config.toml
n_layer = 14
n_experts = 12
experts_per_token = 2
d_shared_expert = 0
routed_scale = 1.5
balance_loss = 0.00831
n_head = 3
init = "uniform"
beta1 = 0.95
doc_mask = true
Below are experts of layer 11 (counted from 0) of a mixture-of-experts language model. Rows are named router (the router's row for the expert) and show model dimensions 0-127. Each number is 128 + 24 x the weight over its row's rms, rounded and kept within 0 to 255. Numbers have three digits each.
After each expert's rows: "mostly gets" lists some tokens that are sent to it at least half of the time. This comes from a sample of Wikipedia text that the model never trained on.

# expert 2
router:157127169103123130126101122091088134089141100124068156139141102159105095126140088151140129119180133130119122130154127121156133132128158132082135149130132129131132165100128122131114063151156122102130148146105160125153169142113110125150090080142153150131121098139096158141138139123186103110177140115118099105113154120122098144124127103098148149108105152143112151110117112133125109178122
mostly gets: " This", " two", " three", " new", " this", " their"

# expert 11
router:127100163136125123155108138126146113131111098099155153128106170141156159137113158112140129135122130104081096083157146129123157172103154138135100153103166147146119086147162139119149134111144101120152122090115168128077132147159110114119093089110161097091110120121119135104142111155103129179120128173128136157133171110123081151155123133143128152145181134122163138087154164126108113128127
mostly gets: " un", " Ar", " Mar", " ch", " Col", " con"

# expert 8
router:129122142109171157116135166141105124148118103122103136125091143102124171126139104148185141135177105119158146131141096113096116123115129117112140164080146143140140120131126120087125111125102067076120046133084124118103161153131147113090114126158163144122110166104112128098140102149127157135118139134137099132116108129141118126120150102094168121170113113120140108112158104119137138131103
mostly gets: " National", " State", " music", " Indian", " football", " American"

# expert 5
router:136149120117105174157109126114110133100087106143121129135096152122183129089138103129183098083131132088110127127136141140100122155129090128159125190152116135157113131161141150125141070109145111113137118142117136128115106096080132105126138164148141134117142140136206131078148104110137117172144107093150115115127129119129144138183127156102118121116110139152094135132169119142143123131118
mostly gets: " government", " series", " years", " season", " people", " town"

# expert 7
router:115119119105129073099122125124133143150155111134127134160140129141133134087143093127129100093086123144167161144216127094124115128108138151105130115170081157111108138159132129111134121078110132079153094125140146106134124113135118160136132127177129092101143088133092143126126110166124130130140122099091123181101129092083149139207163119105145095150070138145145108131127146115156115131074
mostly gets: " G", " W", " T", " H", " K", " D"

# expert 3
router:159077132067121135149152133107122147132108141102147160138132161128162127057137136140126118118136146113126106148143136123132091106136168099160121115079138147109146143110138153101136108169146112137115151085112121105089136124095151093098131094114128108123094121160158126129155096154165129157095149133141099115125133119142147149091119171143168151103176093164110126148179152115127143116170
mostly gets: " John", " William", " David", " Thomas", " James", "ić"

# expert 0
router:140104147158124139101161144106126175057146082122124138158079124182164112133084117092131097142142149125172147114151141125132125165142117131150135098139111140146127133161138132105142142114100168121103160138125106124126105156124139098143137146118141121146124117106124089108127160129137136124126112136168146125167104124156151133127115123121119130098102144056115142107144151153166137155103
mostly gets: " |  |", " m", " ==", " ===", "% |", " |  |  |"

# expert 9
router:107158104112126124160125144090122121118101150122151142124127144123160075105142137149163143148125129129164069145124116174108080117123132153122108092050142149170151164131138136133132127084138135102156115128110128105145150082134109153123118126119103154106125125117148111143125161115120126162103154119151141118164075133173158153117155111116130124126080118108121142121117104153139088189115
mostly gets: " the", " of the", " The", " a", " in the", ", the"

# expert 10
router:116092171132125108121181078140113097157126088101113122146119165138116104133090138148122106127135158132118115138119083135130143182156145131146137157116106134105097096094118150129172128108130114158133105082140143102117110102112170092104132112117131088137131127138131140055171138164132131080116099122141146108084137107135116130131161065160115087089130180095171160103159133156130093138133
mostly gets: " has", ", he", ", which", " have", " which", ", but"

# expert 1
router:127138153128131136137167139167118165134107122147146114098139118160150145120131087180105147135125122164128113129152122105144105096106147167130115151121105136119100101151132147130139084151113110173159135104099138138098117130113089096141136101141128074123102099150175102106173132103170132075149109131170141118155087161111097132140168117120130097096103126103112131096153112151139113132112
mostly gets: " In ", " in ", "In ", " (born ", "\" (", " in the "

# expert 4
router:135125128131131121161174086131143114126085115125146150157151096142155133107113116116148151119119128177140076162131149090155116160181136146122103148134140126167097157155119113140110139123149136154146150137120143130093179152147155101095141119110144111137094090125126152122124140149126106106165112106131126126123101119109136125126099114130104096121140169153124161124129158140153130140123
mostly gets: "0", "6", "4", "7", " played", "5"

# expert 6
router:095104137137128175103128105106147118128130095128098134148115164154120155126147111163077091174155143089128130129142137128101136166141117083104096118103108133161138190131084141128123102077151134142157095107146134101117124111111115164126105110127135138116094143107175115081138117144163094115106091117135052121074139132148135100153177097101112129064093141044157169133113159126129165120106
mostly gets: ".", ").", "′", "s.", ") | ", "\"."